Experts of a small language model.
Size: 9 layers, width 160.
Experts: 160 experts in each of 8 layers, 32 SiLU neurons an expert, 8 picks a token, a sigmoid router.
Below are experts of layer 5 (counted from 0) of a mixture-of-experts language model. Rows are named router (the router's row for the expert) and show model dimensions 0-159. Each number is 128 + 24 x the weight over its row's rms, rounded and kept within 0 to 255. Numbers have three digits each.
Before each expert's rows: "comes after" lists some tokens at least twice as common just before its tokens as in all text. This comes from a sample of Wikipedia text that the model never trained on. Tokens count by the router's weight.

# expert 116
comes after: "-", "\n", " |\n", ")\n", "–", "\n\n"
router:106145142154157138152162116115103151127166137107132114116153135127091111108129173105162109136116115083089078105091146122147110134152120119108140103096140126124115136157146138118111106103166125135132164134129144148161139097083140118124154112144125121159108113146105095137098117132128138134107090154147117136110122127124108111129100161097168161153173161138115129154210119174095083102146153087142096135134120108160094075126108149137143142096140119123133130137139170159118071172130134

# expert 119
comes after: " to", " of", " and", " a", " for", " with"
router:148167134110123113084105166113145114188142133156128129189129139109117167106136112111121145097120098094128113131082118084136107097148103091113146134117163093146129120146183137148120110128093141131147134131144128094120130094133128144141132135138135121109109150134105130087160141151131151122135108078121150167077167126126154093128115075123110104112130111148124184111140131097122159172151161150151119081105142160150117108138127132155116152147130149070140171136102151133154117166157126

# expert 42
comes after: ".", "1", "9", " M", "M", "m"
router:126154081115097113147164142145139108143141126118131129156179097110137141139129129155107093107119103145125121116084158134133098096083115146108126103132108168110105159151158113135131119111133112121179125104124171088117135152136124108155123098152175112131159121123106113146082135133128124141139122114097179135075140147115126121089125112127147093106132132067132166162105138178098112119147145144127146072143157118137144138124124137128092115177167093108149132182101171121120134167129161

# expert 158
comes after: "8", "0", "9", "1", "6", "7"
router:138123135095128132149125140136140140104115104104102107158152134136105131093156139098157113131134103141115091128123122138155079110114145126124166161081150127120111151128112156089108149132158148184104162104118167128104117121153135125142166103109098107111122117104110110126095140140135139141099116153138122138139145160120135096111128132067186107127228123096121134211154115164136095139096129099116128075131084128136125135147128139135152131096134137136110105154145153140109116138154156

# expert 58
comes after: " the", " a", "'s", " his", " The", "ian"
router:120148144169136150166146160106097121106116162124048152158162084094135150115093148115123126120071134130151134082131131144158157093109114118102128143155126126119097151144128091114103124113128099129139086121163126144124104124143117115119143108169138116118184146117126120097110101122141122110114136149087120149128107154116136116114149099110124124138114147139110114183188108150146135132144165090091118093100152141138119120144121166177183111128132093130112136147082128158169136104131152

# expert 27
comes after: "-", "==", "===", "\n\n", "|", ":"
router:100152101152144102127127125117105128156148123110090122123124102104153098112099135140116126171096096127144083072121138108125094094114093126106120097103134179150134137110147148114142139117152091140121157095128174132168150095132129153151153138123130096160134099120114131137122149148093143103143145171133112147127124152117110124115127111123152130152094202161117123123179135162112092146113175095138140118154130112140116118140121188124141110121137075119077154148093157159150095172137114

# expert 137
comes after: "==", "===", " a", " the", "\n\n", " =\n\n"
router:145145087202145099121132102136122133152093115121114140138195117132133124126135168121164162138098103159096126088092140113151103108114124124126100144153097149142126132084148105133132109114112133142156160109154170103121110127138119139128154118131151142118159132120139133067134128136134187073134065133101150127151113151118151131130150095107142112159147176121112132084129117142116114141179163097096132079144116101158073119151112131134135126127136120099114129144096137169133108154122144

# expert 45
comes after: "2", "0", "–", "r", "ym", "ad"
router:160139140114110131108129116134111125167143130133115148100163072129109130116137156114135147107100135127113150091128151092132124105143169113124141171139143147124176126187139145144118135072136127156139138084121112107108136157137155134109179115114069127119166156095117139100159143144132129122116102131131123069132162178150099090143103123167153155119104149130120136143118104148126115128161123126124097087113094113129145137072088122159126149107130103124132183126115153197106110114096112

# expert 16
comes after: ",", ".", " that", " it", " and", " which"
router:166126142154119112084096118148090099112138150161125171142151113097163148104149117092131089145108108119159114123145152127088128128144152106133118132137148151137090159166134127145129136139086151107169127123157119119117130149121124100132143094131122156128196126124165078092124123142107147172134127144081128091144112127134154119092111144117121115135126148115188129171106101133097160130145119110107114146098062136133147106143117170117102171143125157052141156126091123118134126152132123

# expert 77
comes after: " was", " is", " were", " be", " been", " are"
router:112126122110137126132112133162088114134146121141111138120184135120082096092106146092136142128118144115116138075098089087075146143120133126129148110097148080164159135150142167094082125123142121121133141087103142124099102115151131160159084113130110098114166099085093140132126143149181087110148121116118108137115123132133145108097153169113116158132119106119143134130153126145094164137153181130107165133109128116176127093133127143133176159153166111128170154110114157140147133160138153

# expert 138
comes after: " of", " in", ".", " for", " to", " with"
router:135148120174132124133105165118115126126086122169118180118146144078123157152148132080118102086146128133111111105130109153102096098093148148150098142101142110146091129158142123124118119138135135149159111108178097147151152121100122145111132115146116180125141131150155155122103146125133146101109137144152123100150148173071141106075126139100162160106154162082175139140150112124117134118130132112153097087125132124093121107136111101125114135102126161087116127172121115179169150156092118

# expert 131
comes after: " |", "|", ":", ";", "ar", "–"
router:163111136138112120129129142090093119111150168113136124124111146092156165097106145113185156114116140154102138112135143117121116097113152121131111117084150099098152191144217111114070158112138142106121165087138157143081072121114161124155164127160158126100109133149098108084126137125113124132130099120127150123121196114125120131125110122115128120152159140098108115195104159151113143103145123103136169143129120126130113126123121133168134131129130126150106118135102122122131095148120144

# expert 53
comes after: " |", " ", "3", "4", "5", "6"
router:174126156170125146131152150133086154103107127125123160119141111125119167124090169121170110097133113164103103125092157107132155130099130120099110109134133083081141158152132160093089189125119080118188119085147137127091130160114132154145075115132140106110135141151105135102118164188131144134113147152142128141088162142118115142110135134123141129140165129132110130149147106169129114112154130126106110132135105089142114116065116142139145138161116142152087156132081113108119152119116134

# expert 108
comes after: " (", "1", "2", "0", "3", "4"
router:137119150138128102145105109122146130117126120141128129103118132123116145107086217126130121150132111129132116104105132096110113127127131112140151130119128108122074124122128149103109157152160133127102149094144170140120136137128102121136150134176061061157164110099147115137122123170127114148134072140116091109165147143124103108150092164094154129150132159072123115151137104139106094127131163135115114100115088150156154123151126191157150113113151113127155110113087152157112092171141137

# expert 128
comes after: " |", ".", " of", ":", " (", ";"
router:167113084112152146131134156136114140136147116116120114112134128113137143072136158136128069121109093149149121122137134109150133132129133146104121167124152095102140176136131181091135160116127061114141105100170127134139126140113174125148089109108119096088115159088118144130131132197106162108107147143132098150126141141131173125119122106092132125096131111109131148158125077128112111123089104111099100139126109119141153092124081130182131134121103159171143160161138121112132133119183140

# expert 112
comes after: "-", " |", "|", ":", " as", " and"
router:096100141131127144175126106070111119134140113110110148144113149082102117123122171110175130106114130119138111122147146090135121115120083145171105154139142111118120159138139139142129134097137134182135129133130142158108125080116155147138182112154142111128097140118150095117126113108162142097084107136132144107130116169101132111122126144086178167113150174117107157160159128173109111134142163045164159090088153160152124121148119136139132141090135112138117107133140133107142095157128147

# expert 62
comes after: " L", " D", "2", "4", "5", "L"
router:148197148120131127180161109102112116135116111115136116120134098128150077117117202119099095117139054159112099111106141145119116103086133147107143125126146125097044155120129110129132104103118125173139124085120171147150138116136105124142183136146124164149150105130110065140153130125113159118095096131097155140116142168123149171152107112107119101133132130101127127119119125123115127101162149105148125155140098137152116116113103129145105150156122148151108121106137156157114120134121121

# expert 34
comes after: "0", " ", "9", "1", "2", "3"
router:114136132120127133096142136128103150134118118114087143116125086124111135127177131136131105113118123124053114152106122130131135118162117170114097112098131098128131133142114160146131138101156127141149137096156123069139113127134177176190079109128126125092166120129092124133165113190135140146128153128111109125128164112078136135118110141112126071131153165076134129144095089119103117110108144083113108122137166134147115139135122162149127136111134147097125211135113128135153107114094122

# expert 151
comes after: " V", " |", " of", ",", " in", "|"
router:169135154113140143121099095088099078142124119171125144159142091128125069097109159135139137080131147162096134130137122114140085127111105128145123133098132120201145143128129156109111148111158097137169129098150132121105132096140142100133174095164123132101112112114107122131189150129095165107128087069094151132158108144137112112129123134121114137119166126134145118155107141168131092084112105151122111138090110109155106132136121130182183118118100135156107151139142139127125140129147144

# expert 93
comes after: " the", " of", " as", " with", " in", " at"
router:117132109127142161132128123115115139134119167156077155133127152127118149136171115105104151118073077108136093121144143141129136101142162152131131152057123151169126147138121118116129138119138098105146119116171123149198131137125124111137137133094082122128161136110129128156093135143144170112142118144124108169129158152117111115110134130098118104121143127119193147109095106134090187130101122140126125095117111115142136088140129110128122143104148152126126123160048101171185139168136114

# expert 86
comes after: ".", ",", " that", ".\n\n", " which", " and"
router:171154146145146059103095118131098132136093153123130170129172121053118143104116134094148116124138104135135129122137133125111085122155161102161117105132128099163100130117132132119120126152087132138219133138133146142119133161137120136131181080139099128124137111096153111109114129126109105145099119129104124088125122151102131106107153116096122139108157162128191134169094126127132169091125116137114130132103119122117135119131133162117125170153132136092133165151083130163134136147162153

# expert 148
comes after: " |\n", " a", " his", "'s", " her", "s"
router:123112140150145135115131148140112123128129138129130167136204141116118134051139113093122136090086100130120115144147123117102108123134139132133129194121111143107131138109115114109097128114106142157191142114129106110122128109094172108116124099138112114153135169156129127110178148132123192100141111137125136121111163106109114144127098116100194093138104143120128149113146130128069133146144161133106090147126144136146130131140135129170131134120068131094135130163114147181123137184140161

# expert 114
comes after: "2", "1", "|", " F", " L", " P"
router:128173136136140154131132150085096117127126137122137122144167047097129133078120181105079129124087123174127105140132111094141118092114153149120127124125116135131098114113137162164104136115129118139164132123126134150151138142150118142132197148163099106102134125124090115115172158167155136129154097135123139122099150125122163120145162099151165110123130120086095104140128144162102122098167133132149119121148115090131143137137099139114166121122113151137151120127124147100121046179122126

# expert 120
comes after: " was", " to", " is", " were", " not", " be"
router:105093137127118078134105138154138115152129093176143150132191137116159132098116133092145141089121129130144145109086099108070115148146134099160147117080158088138147139136135112133095099126102136166172145126148147115108114130103107140166113087142130092101106121100094135132159132109113142144128152104097121096125107093127123155077121122123160093114182115129154154129118115142114136122135149142146139120108079141155118143096135173161129159120168082136163165122128180146134129145147127

# expert 159
comes after: "-", " a", "==", " The", "\n\n", " an"
router:083186113197169116121147112104118098162163135108073127122161113118162079135097140123112127127105110122129103100124125141108132122137100120117120113118115144174143147139144130158102102147127150164124149083136177152164146137139137171156150113114148102117156114122117118116101117149115152092123126148135123141098115108094117107104136117102127127127125165120111137110144130129063099125149187105132164132138141127145133124098134178104153134107130086117091118118094169157124079176119124

# expert 81
comes after: " P", " F", " E", " G", " p", "E"
router:145146100137112141105114150134063106162141145085122130157120059110105114131113191131126123134103117184147093147104097124144124122124096122123124127120123171141096117154168131146118112098156106182130151110140101141123118143128163123121175114192131151083111108141081102138148172129147110147138110116085154113116123136117157151124122167156107132109110136080140129134125112131108140122151123107128145121134112102164136141152140133111111130117083162155121136132146131122135071196138144

# expert 89
comes after: "\n", ")\n", " |\n", ".\n", "–", ";\n"
router:117123112104128157155115141107079115154112085116154113143109101125120166136128137074128109139160114160083068135101110130146104109076100146153107151092153097141093150171111138127143169137175119177103132130129130075132113150159139111145121098129133100155125159096132091142153162105146158115110128108131143108146175127084149123109124131130134130135173104087118125174133159153100119099119140122137129129152092137128138121138151191177116136112137120158138132102129112155131108115146162

# expert 56
comes after: "-", "|", "\n", "\n\n", ":", " •"
router:114161135159146121129141107130107144127147143109100136104120133123121090119089148119140133154097113097121087104126153094099118110134098123092126110086118162119136115139154118128095143109127123147124160119125144150181166126116159169168141132161153140145097102136123080132135111147122120119130124166147131175102142128112115085105108152111159105126117199133112119145143125149077090136120176107135152123157115115136094107134112172124145125115143098156040142146095176146148096167115122

# expert 25
comes after: " |", ".\n\n", ";", "6", " |\n\n", "3"
router:105159093176143082166130136102130102135131139098131137121145164092113084123135139102142124122118073114143116094110109090089099128139105139128129145126159134149077143108194106116135154104083138146119143108156131145092054150138106103145164141169141114113119108154124146127112159196149138113144136137076135148151162117092148133128121157137154097157159119137125105149120145168140123156132138111161152118128090121158150117139112148154126112153089129132088163124112124131108118141132138

# expert 147
comes after: " \"", ",", " and", " to", "==", " ("
router:150128127132111090139108153138142090171149099125150119156167116103157119075094123138132090122150155119125114093089124099078096120145104119123138160145163124167122139124155157103123096129104139127139101122137142083103132094096113178130096131123136107143123154098111159128102155145054131108120129095107149103127133132123156139103152122111122164117101123128178153112149116149128122150138141106146152114140111173162147125105136173142147165158105113069112151125097170147145134162167136

# expert 103
comes after: " the", " The", "The", " a", " his", "'s"
router:125158132191128160100094188097128123132108139145090120150190111119175140118133118135143149152109105142098119117149113108160139096126140143167119146128110123109096142128159135138092106086108130126153097121159103139131109095145100119105110092148096126139133137096145088120092118146127148117126103122113097111097116144092107113126162076136110141157118122075153123133168141133124148069154159088152105129097136147159149148142138127126156143116145108172120162149111107160178120156142151

# expert 156
comes after: " the", " The", "The", "'s", " a", " his"
router:141142151167165132087092175133131120146100171134053173142194103109133121127121111128139124142098121135142130117134134135128145110151133160118130166139137137135125120114138115138096134105132132099174080116133084143155102111177127112125126079159092112131174155123148081125090110146120150129125122133125106142099139119078105086135150079084113125137112127129151115143134146137109150086140141095119126143071153133153147119145108135138144123109160118164105140104110119168186128128137144

# expert 11
comes after: ",", " in", " of", " United", " the", " New"
router:118107111153093078130102162093113113135102134147088139153126133137106150127093162139081085091081133153123120124138169108155132111104121141123107160113133119131113149138151089128107199116112130123129097130126175134154110112130147137127125080185124076149117146101104144108122101160125144181120128129126141153151103130116107122097127173121104134130127137135102109133172128180145124112073154142142130120151158138142148110134127106136164166097121119103111126108132134138147149117130209

# expert 44
comes after: " in", " In", "In", " of", " University", " from"
router:160170072128106113117090184111121130153099102124148157118120123154145126089143175146101103120148096131091091133099113136136114096110126133194102125115118134155131140144131163097127135134123125152148100133126181138116116090122126121125120099132138113106108156101096144137138123140102168131129121158143146148123118119081158146118108067125095124149157174107096137128138144158128120108136099147136122110138126148139153134116141131184138122076147042127134167122126153162135122159134163

# expert 46
comes after: " (", " \"", "/", " —", " In", " I"
router:146149088129116142160056141146083101133108108153123144163151084119157161127099172130133136165140111121128142064102137120088101132131095085137085138132129128146139120144141108123129138168130145139148144130139153140145134106161128144130183099121160134133145138128096109124137182147112145131115135156125143126098141134110100121133150110102106097147104139067106148108095113155108140120164117118141114098121093158163167136148100159177108110098115087099129131088142160176114136143122126

# expert 51
comes after: "\n", "-", "|", ")\n", " |\n", ":"
router:149161124185155139129115116150126141146154105105143126105132122111166084124076152126102119167108090108127080094100178067094124133099106134099159116114125162148116129148154145135115150126130138144109164108123144151167155132145164137151135130143132104155107121104125088124129137123108141118122128143137138148097128097092091087098108165104158098138111152090121141114162118141070082137119155094153127134153105119145116118130115165122135162162146110144102126123104156145117078184143126

# expert 52
comes after: " T", " B", " t", " |", " C", " D"
router:127141143161117121141112123143075083188120176144120178155134146104127112152104144122126090114129108143126138130149131117135146109130124093166151158135112160107125126114159150150129130079121101145098116149141136139112066161130099103158149136147119171099087135155087111088190164140139163140105110105087133145103122128127143109116088160111116101151149117106158150117106115121101126150162127114140157113146134113156089127120113127101119161131070164114140141132131110103088118150177135

# expert 73
comes after: "0", " the", " m", " a", " km", "%"
router:107148139135133137140122117140109109137125183123094145148144115113153142131133135106081119142078089114133153123092117100176131075143110088138142141127144192125120139143134143149111131122129112100119137060145127105136128157141115097146133104166107102128142109117136109108133106179088100103147125166085155141072132126110098112093138104136111084102113164126132124157122139126151168101140186135109154092131150126152121103139139125145096142123145120119111135159090118198162157148128145

# expert 115
comes after: " N", "0", " M", " A", " U", " I"
router:173131123126133145088137154145071067152112117149131137164132086140139144079132118121146098151045101129112123147116136130110129113137122149157097120140143124126115130160114151151125151096146101097126194106162167064131108140129142136130144120162106143145122137130096064118142114112132113153138138132135141107120156098053153153108085144158136125124135125119178157117128114138118122129152147113101148123154136165150157122126130140158108151105101123111116134147129124170129094135103110

# expert 68
comes after: " the", "'s", " his", " its", " their", "ing"
router:165177130164140134115130174095135134136114097148088113147170086122160126094120108125125119153163056126150089137110169109114147121136089146121118162131143164132138119128135123085077110090131138148173087087155102154146143119129135126123174100129144136115138147113134111131173108105088171109102139138123124142106123119129104104146125133131173138131150129112154120098131111140117132139136156119149134088143124147133119123128137161147164122144112073078095190132092150142166104124118131

# expert 118
comes after: " the", " The", "The", " a", " his", "'s"
router:151134140161135144125117175123140128114096124178105135203183119107185136109106109105142146146103142119112114134134131121128153094126134153161106155110105128152126120147137133114100097123104124126171110098142091129134112137121109129129148124142074123141170134119126071108131144128129148094088089148147115131108139130097120122140144079131113144157114131058154122148128153142116138092161150076101103124092148148146124137144151126131125150103127136172140151193078110170150108137138139